Weights of a small mixture-of-experts language model, trained from scratch on English Wikipedia.
Size: width 256, vocabulary 4096.
Experts: 64 experts in each of 13 layers, 96 SwiGLU neurons an expert, 4 picks a token, a softmax router, a shared expert of 192 neurons.
Below are experts of layer 5 (counted from 0) of a mixture-of-experts language model. Rows are named router (the router's row for the expert), gate (a neuron's input weights, with its number), up (a neuron's input weights, with its number) and show model dimensions 0-255. Each number is 50 + 10 x the weight over its row's rms, rounded and kept within 0 to 99.
After each expert's rows: a language model's description of what the expert responds to. This comes from a sample of Wikipedia text that the model never trained on.

# expert 24
router:64 48 37 41 59 34 37 53 61 49 52 37 55 39 41 51 68 37 62 56 66 47 37 47 40 54 57 62 33 53 55 60 60 48 62 66 38 60 41 65 58 59 51 42 38 55 42 49 52 48 67 63 54 43 51 49 43 45 45 55 52 57 58 55 32 40 38 61 57 36 32 53 57 47 47 58 67 42 47 73 45 52 59 50 51 45 38 53 64 63 64 45 35 52 52 71 73 60 38 46 43 26 46 71 60 53 66 61 50 45 69 59 57 55 60 61 57 68 49 36 50 61 43 53 33 45 48 51 44 38 35 58 68 46 55 66 49 44 34 54 41 52 65 48 55 38 45 46 50 61 32 73 28 60 50 45 57 43 51 62 41 65 54 51 36 31 31 50 52 38 57 43 39 37 58 59 64 47 49 49 53 26 52 64 48 62 36 48 55 49 47 57 38 44 39 61 58 56 57 42 54 42 55 58 62 63 58 54 44 52 47 66 48 55 52 40 37 56 40 57 51 33 65 36 50 52 49 68 51 53 41 55 50 58 44 69 62 51 62 48 55 57 42 39 54 45 47 39 48 48 52 45 52 53 44 71
gate0:44 59 48 38 50 34 48 50 44 39 60 55 48 45 46 51 47 35 44 46 44 36 37 65 54 56 41 46 43 54 49 64 24 57 67 64 50 63 60 44 20 37 40 62 52 47 48 59 47 51 48 30 42 62 48 36 46 48 40 38 44 59 69 35 43 45 26 42 35 38 52 56 47 51 44 53 47 53 43 51 39 50 49 61 40 57 37 52 51 57 48 45 64 48 48 44 46 39 35 39 51 21 34 59 50 48 34 43 42 62 41 29 53 62 48 33 48 62 36 47 41 41 50 61 37 72 56 55 42 56 45 52 53 46 47 56 47 68 46 36 46 45 43 56 54 48 51 47 48 50 56 47 60 47 63 56 56 62 46 39 57 50 52 57 67 41 35 44 54 63 58 45 36 68 66 41 48 51 56 55 43 65 41 52 61 58 42 66 60 47 52 59 48 45 42 44 56 62 53 46 42 21 33 42 43 46 46 51 32 62 70 42 46 50 54 53 42 35 52 41 72 49 54 53 45 44 59 58 53 60 47 56 53 43 79 62 50 37 51 57 41 46 43 53 47 61 46 65 29 39 35 59 48 27 48 29
up0:43 36 47 46 59 49 42 51 51 50 52 28 53 50 40 55 54 59 40 44 38 48 62 51 40 49 60 42 54 45 33 61 45 39 54 56 54 50 49 41 44 49 43 68 54 44 49 57 53 56 30 34 66 51 55 40 36 55 59 57 52 62 59 58 48 39 47 31 45 51 46 56 61 65 42 15 42 72 44 44 44 45 55 54 49 58 63 49 55 50 65 63 43 38 40 50 44 35 53 51 74 49 30 52 47 35 63 51 38 71 64 49 34 36 54 60 44 66 51 54 44 57 39 58 41 51 45 52 47 62 42 49 49 52 38 42 49 40 44 54 34 63 58 49 58 41 66 55 54 44 46 60 67 49 51 39 26 60 43 70 54 42 54 48 64 46 48 61 53 50 55 58 49 67 53 58 67 40 43 39 76 57 47 51 40 67 62 53 48 62 59 64 53 51 45 43 54 49 51 53 42 38 26 69 50 55 63 57 47 35 45 31 63 46 22 45 52 60 63 41 55 80 55 54 36 52 52 49 59 52 48 51 59 50 69 47 36 49 53 56 50 41 48 58 46 40 38 53 58 42 58 45 42 31 35 42
Adjective and noun suffixes. Derivational endings forming adjectives, adverbs and nouns, like -al, -ically, -ador, -ation, as in mayoral, intellectual, Ecuador, United States.

# expert 21
router:46 35 54 50 31 53 61 55 55 37 58 46 50 56 45 47 38 59 53 48 54 54 34 52 58 54 27 55 47 63 52 56 49 50 49 62 46 58 41 55 37 37 58 63 68 62 64 26 67 43 53 42 46 47 53 66 51 49 62 57 60 63 41 44 35 66 63 65 53 56 53 49 67 40 43 48 57 54 54 47 49 73 49 31 26 51 33 39 60 60 41 45 31 54 59 42 50 37 42 52 62 35 55 60 67 57 59 52 38 42 46 50 65 46 63 27 48 50 63 53 46 46 40 53 41 57 36 44 46 58 67 53 45 38 55 47 75 56 51 62 43 64 48 38 65 55 39 62 55 54 27 63 51 46 55 59 57 57 44 44 38 39 53 49 46 29 51 43 61 47 45 53 44 53 75 69 52 45 51 56 45 52 31 34 54 40 45 50 43 51 64 48 39 43 48 27 46 59 55 54 53 39 43 34 61 54 39 59 40 42 41 53 39 23 49 47 53 42 58 59 56 42 47 44 42 53 40 28 48 57 31 50 59 45 43 74 55 57 53 50 47 47 41 35 49 46 66 52 63 39 48 56 39 50 54 43
gate0:41 48 50 52 42 42 52 50 51 61 59 30 45 45 40 52 57 50 54 55 41 65 49 34 48 30 40 47 52 37 58 53 24 54 33 57 57 54 50 57 50 36 33 71 40 48 37 37 53 54 68 56 65 46 45 45 70 56 44 43 58 65 58 47 54 53 60 49 47 59 26 63 60 54 43 51 64 45 48 43 39 29 67 55 53 40 45 55 48 47 58 54 54 73 43 51 54 78 62 49 66 56 68 45 40 46 61 52 62 61 48 60 56 67 34 55 42 36 37 66 57 59 65 32 38 38 47 61 62 57 56 46 66 53 61 62 39 35 69 33 70 41 57 50 49 58 44 41 54 64 54 42 40 57 47 40 52 59 49 62 54 75 44 38 55 53 48 45 54 44 55 41 65 44 39 77 46 62 45 48 44 45 51 54 41 60 35 59 55 60 32 39 44 57 50 50 47 36 51 49 59 44 42 38 53 71 47 42 44 52 66 39 43 48 51 22 64 53 47 65 58 44 62 33 51 45 55 46 56 58 55 47 48 43 58 55 46 35 43 43 53 33 51 47 54 52 47 59 51 67 56 51 55 49 55 57
up0:56 49 37 73 56 54 53 54 59 49 50 49 51 48 38 58 49 49 49 32 45 49 43 55 57 66 31 62 40 39 46 48 82 55 50 45 71 42 48 51 63 48 54 56 39 42 58 35 52 60 65 63 49 66 42 53 41 64 47 64 50 56 65 46 46 48 68 42 52 50 48 56 68 54 57 54 48 51 51 48 41 59 49 42 56 40 59 48 47 48 57 55 43 29 43 48 52 34 50 69 59 66 55 53 53 55 37 52 54 52 46 55 40 67 41 45 25 53 49 48 30 41 52 62 37 45 64 73 38 46 49 30 39 61 47 55 66 56 60 52 48 53 27 53 60 46 29 54 46 47 35 50 42 65 52 56 60 43 40 37 50 43 55 53 52 49 39 43 46 40 43 59 40 58 70 60 35 27 56 57 62 44 54 68 50 44 54 41 67 41 40 59 54 52 68 44 42 50 69 45 64 29 31 39 53 41 69 60 50 53 37 35 56 54 34 37 60 54 41 55 45 65 55 62 62 46 56 48 54 43 58 35 56 52 33 64 38 60 40 54 60 41 56 53 47 42 50 51 55 41 40 62 45 28 66 49
Foreign name fragments. Middle pieces of foreign personal and place names, such as Yef-im-ovich, Masf-ar, Sver-r-isson, and short pieces like van, on, en.

# expert 52
router:28 46 58 46 62 56 41 55 53 54 41 57 31 49 50 54 40 49 65 49 52 54 50 48 65 39 53 52 34 71 39 64 54 57 52 62 42 48 57 40 47 51 40 57 52 33 57 51 47 50 46 54 48 29 61 50 63 53 58 64 55 43 53 83 50 48 48 48 37 34 56 60 64 64 66 44 56 48 38 58 38 41 46 52 47 62 64 62 34 69 66 45 44 47 65 44 70 44 58 43 54 57 18 29 52 58 61 55 35 73 53 52 58 59 41 57 42 59 57 43 48 58 56 38 41 50 60 66 44 45 49 52 38 54 37 45 49 57 40 30 35 32 43 51 38 44 52 57 43 50 55 51 51 53 50 50 59 56 46 63 57 53 48 41 43 23 57 61 49 35 50 47 51 43 53 33 52 48 57 35 52 52 40 37 29 46 51 50 53 51 59 51 59 58 30 61 62 54 55 54 42 39 66 43 43 37 59 67 48 57 48 42 48 40 50 34 46 50 42 52 36 57 58 50 71 53 62 50 39 39 37 52 45 39 56 61 58 53 76 67 46 60 50 45 31 42 68 52 49 46 57 40 54 46 32 54
gate0:58 50 61 52 51 61 41 49 50 55 49 45 47 50 50 56 48 49 45 48 40 56 40 60 72 58 45 38 53 50 49 56 31 50 46 36 44 62 51 40 44 59 36 42 51 40 70 48 62 48 43 51 60 31 52 54 61 60 51 51 49 47 56 55 67 55 65 41 41 36 29 38 38 75 54 67 43 52 29 34 67 52 26 50 53 55 50 25 50 51 77 57 53 49 39 46 61 65 48 61 54 51 47 64 44 38 48 37 45 54 44 39 54 45 31 56 55 47 48 55 57 65 38 64 45 50 30 43 66 28 66 53 52 66 46 50 59 49 46 47 52 47 49 42 47 58 52 70 51 56 53 67 41 51 56 57 52 42 40 44 62 64 49 38 58 59 50 39 60 57 36 64 52 39 53 58 38 26 53 47 60 62 57 53 29 64 38 64 63 46 51 57 46 50 53 49 35 59 46 50 39 65 57 43 53 46 57 49 46 48 53 47 29 40 53 51 53 50 57 55 52 29 64 42 64 47 53 61 61 40 63 56 56 38 79 50 58 54 49 67 58 56 44 43 55 48 71 62 75 50 42 45 58 52 62 67
up0:40 75 48 46 54 43 63 39 47 61 65 55 52 60 54 45 48 53 50 51 51 69 41 57 50 39 59 50 38 47 40 51 60 60 39 52 10 51 47 52 58 45 50 63 59 55 44 46 53 58 50 49 35 38 69 31 39 61 57 50 51 54 37 52 57 50 32 53 49 43 50 45 29 48 45 43 42 56 55 55 44 53 50 58 58 46 43 58 61 54 44 35 49 42 56 58 55 50 42 45 55 39 81 46 42 61 73 61 54 48 37 49 54 55 47 60 54 39 41 34 58 40 55 52 53 60 30 41 44 76 63 50 59 49 52 48 61 43 45 55 71 60 51 64 49 53 58 36 43 66 62 47 46 44 41 60 45 61 42 50 37 68 42 46 40 57 64 43 39 46 47 39 56 54 53 62 64 68 49 58 51 46 50 33 57 43 47 52 58 50 48 56 57 63 30 56 62 38 56 53 65 51 41 52 57 38 37 73 60 58 46 56 63 48 35 43 56 57 50 66 45 43 45 75 50 63 41 61 58 69 43 47 42 47 47 77 38 36 50 52 40 44 63 57 53 51 38 56 40 29 48 56 38 66 64 60
Noun stem pieces. Content-noun stems and pieces after the or The, especially scholarly words such as the-sis, the-atre, ec-onom, century, History, daughter.

# expert 1
router:42 34 60 47 49 49 51 56 44 43 49 37 55 53 53 56 40 49 57 41 47 49 44 36 55 54 49 67 51 57 56 54 59 54 61 45 50 43 47 56 47 40 47 50 35 49 61 46 39 52 57 61 51 58 31 47 65 46 57 38 46 40 46 60 29 51 50 50 34 51 68 53 36 46 57 46 62 44 54 52 38 31 51 52 59 60 37 57 36 45 58 49 34 45 51 56 62 52 32 35 53 73 51 56 60 45 43 40 68 45 59 45 37 69 68 43 43 63 56 40 43 59 43 50 38 60 70 58 38 46 40 41 59 63 49 38 34 55 48 56 60 37 38 56 54 45 37 50 45 51 20 62 41 74 53 30 41 42 56 50 56 35 67 45 49 52 39 59 63 43 61 55 35 35 66 61 43 57 34 62 60 50 53 74 36 57 42 36 60 54 44 56 41 30 66 43 71 45 43 51 58 58 46 42 65 37 53 61 50 67 45 69 54 52 59 61 54 49 51 49 45 37 46 57 38 69 41 49 64 52 61 55 50 56 49 57 37 40 44 52 45 44 49 42 65 41 55 25 56 61 52 49 47 78 38 58
gate0:45 62 38 37 50 50 51 44 33 36 34 29 44 50 42 52 43 34 60 39 49 68 60 50 53 45 56 50 58 57 32 69 40 38 38 41 63 52 43 37 26 49 37 41 55 56 71 57 47 35 53 61 52 54 64 44 59 57 58 54 48 84 57 51 52 47 58 51 49 66 40 29 53 58 41 38 49 61 50 53 57 53 54 51 60 46 54 48 49 39 52 45 54 32 45 60 54 53 50 58 70 50 52 43 67 56 47 52 43 47 57 44 55 71 43 83 54 55 58 40 56 35 34 40 49 55 59 62 47 58 40 61 50 62 44 36 49 58 59 38 52 50 48 55 48 51 55 41 60 55 70 65 65 54 47 45 56 44 76 58 59 41 52 52 53 56 40 63 49 51 42 48 42 47 55 46 62 62 58 47 39 48 32 52 39 50 44 49 52 27 61 39 51 50 47 47 37 41 45 62 55 68 43 55 65 57 48 46 68 53 55 48 52 56 67 62 37 63 42 68 40 33 47 52 72 50 74 53 37 56 47 54 41 60 52 60 35 43 49 59 35 37 46 47 62 63 41 56 48 38 49 38 45 59 50 45
up0:54 61 52 53 46 54 44 50 46 41 56 51 59 42 35 35 51 54 50 54 62 59 48 30 46 55 37 50 53 54 42 60 34 55 50 42 54 63 40 69 47 41 53 50 45 51 54 38 51 55 56 34 36 67 29 52 35 36 51 66 59 58 60 54 46 39 54 58 44 49 40 66 61 39 64 40 63 60 53 47 51 39 60 35 47 46 52 40 69 63 46 49 55 71 39 47 52 50 51 58 51 61 52 61 67 37 47 56 48 49 48 48 53 50 44 41 62 33 38 40 74 45 49 55 44 54 65 51 21 57 64 54 49 35 36 68 38 51 41 67 55 42 43 50 49 69 48 42 48 60 55 53 62 34 58 45 45 56 53 58 66 44 38 58 29 62 59 53 60 38 39 47 50 44 30 69 48 46 48 49 54 57 47 36 70 32 45 47 63 65 46 56 47 56 42 53 54 52 52 46 57 27 55 54 61 54 53 53 50 46 56 41 60 37 82 62 46 64 46 46 53 50 48 31 46 56 46 65 52 25 55 65 38 66 36 54 48 42 42 63 66 57 41 42 44 40 57 46 59 34 49 34 61 36 48 63
Name-final word pieces. Final or inner pieces of foreign and place or personal names, often in tables, such as -ić, -ington, Ash-k-elon, Habs-burg.

# expert 5
router:75 69 53 47 50 52 51 43 38 47 39 49 63 51 67 43 45 54 59 55 41 42 48 69 35 58 58 45 34 68 57 45 50 44 72 48 52 80 52 39 58 61 47 61 51 57 67 73 35 49 48 57 55 50 59 42 53 59 58 29 73 43 54 43 59 47 49 41 63 67 39 52 51 64 44 48 51 34 56 53 42 50 56 46 51 54 63 35 45 57 44 66 65 59 65 49 63 57 46 42 53 57 40 43 50 46 46 51 52 58 48 60 49 49 64 65 33 56 56 41 39 54 50 36 56 46 51 50 53 40 64 63 42 59 48 49 44 59 36 63 51 56 65 62 43 23 50 52 47 51 41 58 56 43 64 58 28 40 56 71 61 40 43 55 50 48 51 42 69 61 39 55 35 61 49 39 49 65 60 61 43 57 63 49 53 59 45 46 46 46 49 45 29 44 41 34 70 44 70 59 49 46 52 44 51 64 50 46 40 51 44 43 57 32 41 48 48 50 59 34 33 51 63 49 63 46 59 58 47 51 29 40 58 54 47 40 41 62 53 56 44 39 70 66 34 60 60 50 47 69 49 52 64 45 58 48
gate0:70 55 50 57 58 44 38 65 44 54 49 60 60 63 54 61 54 39 58 65 59 47 41 56 56 61 37 56 45 56 48 67 27 60 61 38 47 44 40 55 58 50 50 49 50 55 56 48 56 42 52 61 64 53 51 57 48 53 51 49 69 58 45 36 35 41 50 62 37 40 31 54 50 66 47 42 57 25 41 53 47 47 67 42 66 35 56 50 57 62 38 56 52 62 49 38 62 36 62 47 45 41 40 48 56 37 37 48 40 24 58 47 39 54 57 60 56 46 53 65 60 62 59 54 44 51 56 43 62 56 39 60 56 67 39 63 45 61 50 56 40 58 60 66 59 29 47 51 55 24 59 50 52 61 57 60 50 62 57 49 48 37 34 48 64 41 42 60 60 56 55 41 40 50 57 52 48 44 63 39 57 60 42 45 48 57 67 57 44 55 40 43 49 42 49 27 56 57 46 63 63 34 31 37 45 76 52 58 45 65 52 54 54 53 39 66 67 64 64 37 64 51 45 40 53 42 55 58 34 48 36 47 49 51 45 43 41 35 57 61 52 60 35 33 44 63 52 56 64 61 34 41 31 59 59 61
up0:38 35 67 72 45 48 67 56 50 31 52 45 33 57 40 43 58 49 54 42 57 49 57 50 41 38 49 33 53 47 39 58 46 59 73 44 41 60 55 37 47 43 71 32 47 49 52 42 58 51 46 59 31 43 71 50 66 60 62 32 47 56 62 51 50 55 47 62 52 68 52 45 44 61 59 43 65 38 64 30 42 55 56 67 40 43 71 58 57 53 55 48 41 52 25 53 41 41 46 36 58 41 48 39 62 44 50 61 48 45 40 44 61 58 53 52 54 64 49 38 30 58 56 33 55 46 44 40 46 44 57 50 50 41 25 36 37 53 30 41 40 54 58 52 38 49 48 47 53 47 41 52 39 35 62 31 57 49 53 58 41 50 45 52 23 60 44 51 61 50 52 54 47 47 54 39 56 41 38 26 57 59 38 49 26 50 48 45 57 32 34 40 51 44 66 63 47 57 46 71 44 52 48 57 44 44 36 62 57 47 40 49 61 52 51 66 54 59 51 44 46 52 58 40 51 51 40 40 38 49 60 28 53 41 49 52 60 54 69 52 59 67 34 66 49 63 54 63 47 44 44 50 46 57 58 57
Institution and media nouns. Head nouns naming organizations, teams, works and places, often after the or a capitalized word, e.g. film, Conference, School, station.

# expert 44
router:36 57 55 60 39 55 45 58 78 53 56 59 60 39 49 49 60 56 47 32 44 59 46 53 55 44 66 43 52 51 55 53 53 67 43 45 48 59 60 66 51 56 56 35 56 62 65 37 65 33 40 45 38 50 68 64 49 44 56 53 56 63 57 49 47 58 51 43 52 34 45 53 37 48 41 55 53 67 57 40 47 56 59 47 56 47 43 53 43 25 44 49 40 38 45 45 35 58 52 52 47 49 64 32 67 33 54 40 45 39 71 64 48 42 54 54 45 55 68 67 52 44 68 65 40 50 45 52 55 43 44 71 43 47 61 55 56 44 55 64 64 51 35 47 49 29 66 57 43 49 47 37 60 51 58 46 58 38 49 46 48 57 61 40 29 51 43 39 46 40 54 61 47 45 78 47 47 57 32 54 55 48 42 49 35 60 40 67 54 51 39 48 25 52 61 67 46 29 43 69 54 50 43 61 47 41 39 52 64 50 69 49 47 47 51 53 59 73 35 38 54 48 62 39 63 53 50 55 31 45 73 46 40 58 65 50 49 46 62 52 39 52 61 47 42 43 53 47 57 44 35 52 44 37 34 50
gate1:49 61 45 68 67 42 44 62 51 43 63 50 47 45 49 66 44 31 53 28 51 64 40 51 56 49 50 59 52 42 55 61 52 37 31 53 58 51 66 48 38 60 50 31 43 47 56 74 27 31 42 32 57 55 43 29 58 36 44 55 37 55 47 67 39 60 48 48 30 37 50 53 57 45 49 39 59 47 44 57 49 58 83 52 52 35 55 58 51 56 50 40 48 61 54 51 17 47 48 29 34 52 46 52 56 53 58 64 58 52 56 55 47 71 43 39 42 55 60 42 56 49 51 52 42 43 57 41 49 67 52 34 53 38 58 31 54 65 49 58 50 59 52 36 41 32 52 37 54 41 58 44 42 45 24 57 69 50 48 51 51 56 59 46 51 61 56 55 43 49 45 62 52 41 56 70 52 66 45 34 43 43 64 44 70 61 42 59 51 46 42 57 42 73 62 65 51 63 54 58 45 39 46 42 40 48 51 60 41 49 69 55 47 53 58 58 38 37 48 58 64 39 51 53 38 44 39 48 55 54 47 49 50 54 39 35 50 59 46 61 47 64 60 63 48 52 42 34 43 58 55 44 46 45 37 50
up1:63 54 60 57 43 48 65 36 48 61 47 38 51 49 64 54 47 52 39 67 50 37 74 48 48 52 37 36 47 53 52 42 29 38 62 48 56 36 53 54 59 30 41 55 51 53 40 41 64 37 59 56 42 45 58 34 52 70 45 36 59 48 47 68 45 53 62 56 50 55 41 54 64 37 67 52 48 37 55 67 56 58 25 47 32 46 65 36 50 57 51 58 55 47 58 51 69 34 34 52 51 45 67 44 49 59 36 49 45 51 40 46 66 31 60 52 51 47 48 41 71 55 49 40 52 52 42 33 79 40 63 53 50 57 55 57 62 56 52 49 52 44 58 35 46 65 54 57 48 46 46 60 43 35 59 70 20 50 49 50 31 45 53 54 42 59 53 38 60 64 37 45 45 50 45 57 39 44 57 64 35 48 50 39 49 49 62 56 39 57 75 58 54 35 50 50 59 46 60 41 59 68 59 51 40 53 30 49 55 57 26 51 54 40 48 64 65 56 51 57 33 43 50 51 32 47 68 47 63 50 54 65 62 57 60 34 40 44 49 38 48 48 51 46 54 53 48 57 58 54 45 44 56 52 50 44
Letters in abbreviations. Single letters inside acronyms, codes and names, such as DSF race codes, DMA, DNA, CCAMLR, Alfa.

# expert 58
router:65 53 52 55 58 41 43 48 64 80 55 49 64 55 44 40 45 55 54 62 58 63 37 52 32 40 62 33 45 54 58 59 55 44 39 52 50 49 65 53 28 31 47 59 55 77 52 57 31 60 68 65 72 45 52 29 52 48 42 47 54 53 56 54 57 35 45 36 56 58 45 56 50 72 57 52 40 38 55 57 45 68 66 52 61 66 53 40 68 43 64 49 46 47 55 37 31 45 36 52 61 63 56 69 61 42 41 41 39 44 41 34 50 47 52 39 50 36 37 44 53 46 46 72 65 36 45 68 50 44 41 50 33 44 55 62 53 51 39 33 40 47 51 54 54 55 45 41 66 42 46 59 49 42 46 61 48 51 60 42 32 47 49 53 59 31 56 45 48 53 36 33 39 46 55 32 69 43 43 63 59 53 56 51 50 45 64 51 36 51 50 49 39 60 39 51 56 51 59 63 49 50 55 40 63 55 65 49 56 43 55 45 54 67 48 56 59 31 45 47 50 53 42 57 38 54 53 59 47 34 55 58 59 55 44 36 44 44 52 45 46 28 46 51 59 56 46 46 51 53 28 58 60 55 42 27
gate0:49 45 61 75 62 55 66 67 53 48 45 34 52 42 49 40 42 42 50 44 49 43 57 40 55 52 53 47 52 61 54 72 40 62 62 47 59 56 51 41 71 37 45 39 54 50 44 54 50 35 52 60 48 61 47 57 42 44 54 49 53 52 56 55 47 63 41 30 49 56 51 38 57 51 50 50 48 43 57 50 40 59 41 52 53 49 61 47 42 55 47 38 64 40 59 51 45 49 53 44 70 32 54 48 56 36 58 60 44 64 46 37 55 63 50 56 48 38 70 42 47 73 42 49 63 28 47 27 52 43 75 57 57 44 49 59 53 61 42 67 51 33 51 58 63 45 46 33 44 60 52 38 49 25 48 63 49 58 52 53 54 56 54 30 41 52 50 27 35 47 50 30 82 47 47 55 40 37 32 40 55 72 46 63 64 52 55 44 58 38 38 51 54 45 43 58 54 57 57 46 42 46 41 63 61 55 63 45 23 39 34 49 50 43 38 40 58 39 51 50 66 41 53 40 59 58 57 60 32 70 24 53 58 53 58 59 67 50 48 64 41 44 57 47 42 35 51 54 54 48 53 60 55 43 56 48
up0:65 41 44 46 51 41 47 37 50 50 60 61 53 54 54 66 74 56 51 48 53 44 52 57 39 42 64 41 38 43 62 19 73 40 48 41 46 43 66 48 48 62 46 55 45 56 58 34 70 49 46 46 41 60 55 46 39 63 47 50 49 52 63 43 30 59 53 65 42 45 46 63 38 50 33 40 68 53 49 69 66 43 50 34 37 63 43 65 42 55 26 60 40 56 37 38 52 39 61 34 49 49 34 55 63 42 43 45 47 51 49 74 48 44 50 37 61 70 33 38 54 43 47 47 48 49 42 57 43 54 40 43 36 55 37 22 51 39 61 53 50 45 57 51 60 69 47 35 34 40 40 68 63 56 50 41 41 49 25 46 50 43 34 49 50 42 68 74 56 56 39 54 50 76 39 51 44 46 50 43 42 58 58 34 46 51 54 43 54 46 48 50 59 63 52 51 24 43 60 41 54 56 59 43 45 27 52 49 51 60 49 43 41 68 52 63 41 44 58 60 46 46 53 49 43 60 54 57 55 46 42 43 52 54 54 47 49 52 66 53 33 45 58 60 54 59 42 45 51 54 55 46 45 40 55 40
Past participle endings. Verb endings and participles after was, were, also, like reloc-ated, coin-ed, admit-ted, made, known, released, including.

# expert 53
router:44 59 35 57 43 39 56 54 40 68 45 44 48 50 60 38 73 38 54 41 48 40 57 55 59 48 58 44 44 41 51 37 72 70 56 44 46 52 26 45 51 60 54 47 52 55 49 40 54 48 41 53 49 54 48 50 65 37 67 40 66 37 54 42 59 48 51 59 53 61 61 58 64 49 55 82 57 60 52 42 42 42 37 51 66 33 39 47 57 27 35 54 67 53 37 41 47 63 58 55 36 69 47 47 52 70 56 56 48 55 54 36 46 39 52 55 44 42 46 52 68 49 43 42 62 41 39 45 31 33 58 61 50 44 53 44 55 48 65 38 62 51 45 45 47 63 36 53 55 39 45 57 55 43 46 39 46 55 46 50 53 55 40 46 49 48 55 42 43 49 44 38 49 57 55 61 70 57 45 58 39 69 35 37 48 44 42 38 49 65 48 39 54 48 56 54 36 45 61 48 54 51 60 46 58 71 49 34 43 52 62 50 57 67 51 29 50 66 33 48 67 68 66 51 46 58 58 71 41 73 57 54 52 44 42 38 55 66 54 55 50 32 49 54 47 39 36 56 70 34 48 68 48 33 42 37
gate0:43 47 55 46 61 48 66 58 33 63 50 40 44 60 43 39 47 49 43 60 40 48 63 57 51 38 56 50 59 55 45 31 71 55 41 49 50 60 44 54 41 53 54 52 36 51 37 45 46 53 42 54 48 45 38 54 39 39 35 54 29 62 66 41 70 44 47 52 46 55 39 62 36 61 68 45 35 34 62 40 43 49 70 50 64 22 39 54 48 48 71 44 21 28 44 65 36 52 43 60 41 60 48 30 48 22 42 46 60 41 53 56 43 60 52 39 37 55 41 51 42 44 56 49 49 65 45 50 48 44 51 41 57 49 52 45 63 48 46 42 51 38 46 38 46 45 62 51 60 62 39 39 46 64 44 56 57 56 45 39 68 60 67 41 51 57 39 44 49 50 46 61 43 31 62 54 39 50 29 63 54 25 45 38 27 66 35 53 57 40 44 41 55 63 45 59 45 44 33 51 51 44 51 58 64 33 68 49 53 66 68 57 53 44 54 40 58 56 30 54 51 39 36 42 39 43 57 66 38 53 47 51 43 57 42 49 55 46 46 50 63 50 44 49 52 55 54 51 54 55 56 29 48 57 53 53
up0:70 38 47 48 52 50 54 47 64 62 49 54 53 65 37 45 36 35 44 68 48 60 49 68 41 43 45 59 43 52 49 51 68 30 64 46 44 64 49 46 55 62 45 41 52 38 48 43 45 47 53 43 43 54 47 59 55 71 44 47 38 43 59 40 61 55 62 63 43 52 45 50 65 41 55 58 43 46 67 29 40 35 57 57 50 34 37 74 33 46 50 57 60 36 45 50 50 54 42 42 44 46 50 52 42 62 49 46 46 61 39 38 34 48 57 34 51 48 47 62 68 31 32 51 66 74 39 53 45 47 58 32 48 55 42 40 48 53 42 44 34 56 55 45 56 31 60 37 37 54 29 39 58 52 46 57 62 60 32 50 41 50 62 25 43 56 34 49 47 58 71 62 57 44 49 48 45 47 29 53 58 22 46 35 57 51 50 33 44 44 52 51 41 59 52 47 41 62 55 57 51 44 65 49 45 47 59 55 56 54 37 53 46 52 40 27 39 42 43 54 48 48 48 47 56 50 53 30 49 60 46 48 53 46 45 32 46 50 51 50 36 38 44 24 64 64 58 38 71 52 39 45 42 62 54 59
Table and infobox fields. Pipe separators, score dashes and numbers in sports tables and infoboxes, plus field labels like Listed height:, Born:, Coordinates:.

# expert 10
router:45 53 73 61 93 56 36 56 45 53 48 34 50 47 53 49 56 59 45 41 55 38 26 50 59 38 52 41 56 57 53 38 46 44 48 72 44 51 32 43 42 38 59 52 39 52 62 45 38 46 44 25 54 54 37 52 56 54 55 56 38 58 36 64 44 43 53 55 56 46 48 66 57 53 46 43 63 54 46 30 51 36 49 53 34 48 42 54 32 51 39 50 52 60 46 62 45 40 45 41 58 40 49 37 49 40 52 44 37 58 41 57 58 59 50 60 49 48 64 56 48 37 60 33 28 57 34 44 58 48 56 57 37 53 47 47 50 34 69 47 61 34 54 45 40 44 62 53 53 57 51 40 39 60 28 49 71 52 44 56 53 41 63 42 58 37 42 55 56 51 55 81 59 49 50 55 37 55 41 39 48 40 52 49 58 53 30 51 56 52 53 60 37 50 27 51 27 42 44 58 34 65 58 43 51 45 46 58 56 41 46 51 42 54 58 40 56 43 58 68 62 48 46 58 45 62 69 39 72 52 58 48 38 47 46 53 56 49 34 43 42 42 37 48 60 56 50 37 62 51 56 56 55 30 36 42
gate0:54 39 50 39 56 49 43 43 65 65 39 45 45 49 45 32 40 68 60 36 28 27 54 56 38 43 58 54 59 50 49 29 53 54 40 47 53 48 49 39 29 55 49 44 36 51 56 49 60 52 47 45 49 32 46 40 47 44 31 70 42 46 59 57 53 58 46 30 53 52 45 50 40 62 61 48 51 46 52 67 49 59 39 68 59 33 54 43 66 50 38 49 57 61 61 72 55 54 54 34 42 40 30 42 62 61 65 54 56 60 43 45 51 40 59 57 57 37 40 46 34 45 50 32 53 48 48 51 65 58 27 55 51 50 47 50 53 47 50 43 74 22 75 41 52 51 54 61 54 55 50 46 53 42 37 38 57 48 51 59 47 55 63 36 36 57 53 63 40 68 48 62 53 48 55 51 41 66 39 54 49 59 47 44 55 47 40 37 44 33 49 44 71 54 35 46 48 28 53 64 66 64 54 46 75 42 58 49 47 49 52 59 63 47 46 47 35 44 59 47 71 41 44 49 55 41 32 48 45 47 57 45 46 58 40 48 59 67 40 43 49 46 49 50 52 45 46 39 57 77 58 61 56 64 51 59
up0:56 63 58 50 48 56 54 48 53 42 47 48 60 52 46 57 35 48 70 56 45 59 45 43 61 65 52 51 51 62 52 57 50 79 47 48 57 58 58 38 44 43 43 44 47 45 50 59 59 57 73 53 31 50 42 47 50 66 75 40 51 47 44 61 56 32 53 38 31 57 40 55 34 46 41 40 43 46 44 58 71 49 38 42 38 40 62 62 45 43 49 57 40 62 54 63 42 34 57 58 45 53 37 48 71 53 44 46 46 55 50 53 48 39 50 32 64 67 74 54 48 44 57 67 48 53 38 46 46 58 57 63 50 65 48 36 56 48 33 62 48 38 49 64 76 57 68 43 64 57 46 46 43 57 54 45 46 47 54 62 45 46 75 54 50 52 59 54 62 56 40 52 71 52 34 61 44 56 57 60 57 54 53 52 59 47 49 63 55 44 39 43 46 64 58 47 49 40 36 45 42 47 52 40 26 41 57 56 48 57 45 28 56 65 59 44 42 65 42 45 38 35 57 61 28 56 42 33 53 47 49 39 48 59 42 52 44 53 56 48 49 46 51 57 57 43 34 25 50 68 75 44 50 77 54 55
Mid-word name syllables. Second word pieces inside names and words after a capital fragment, as in Sat-y-agraha, Pet-ter, S-ever-al; also sentence openers like This, However, because.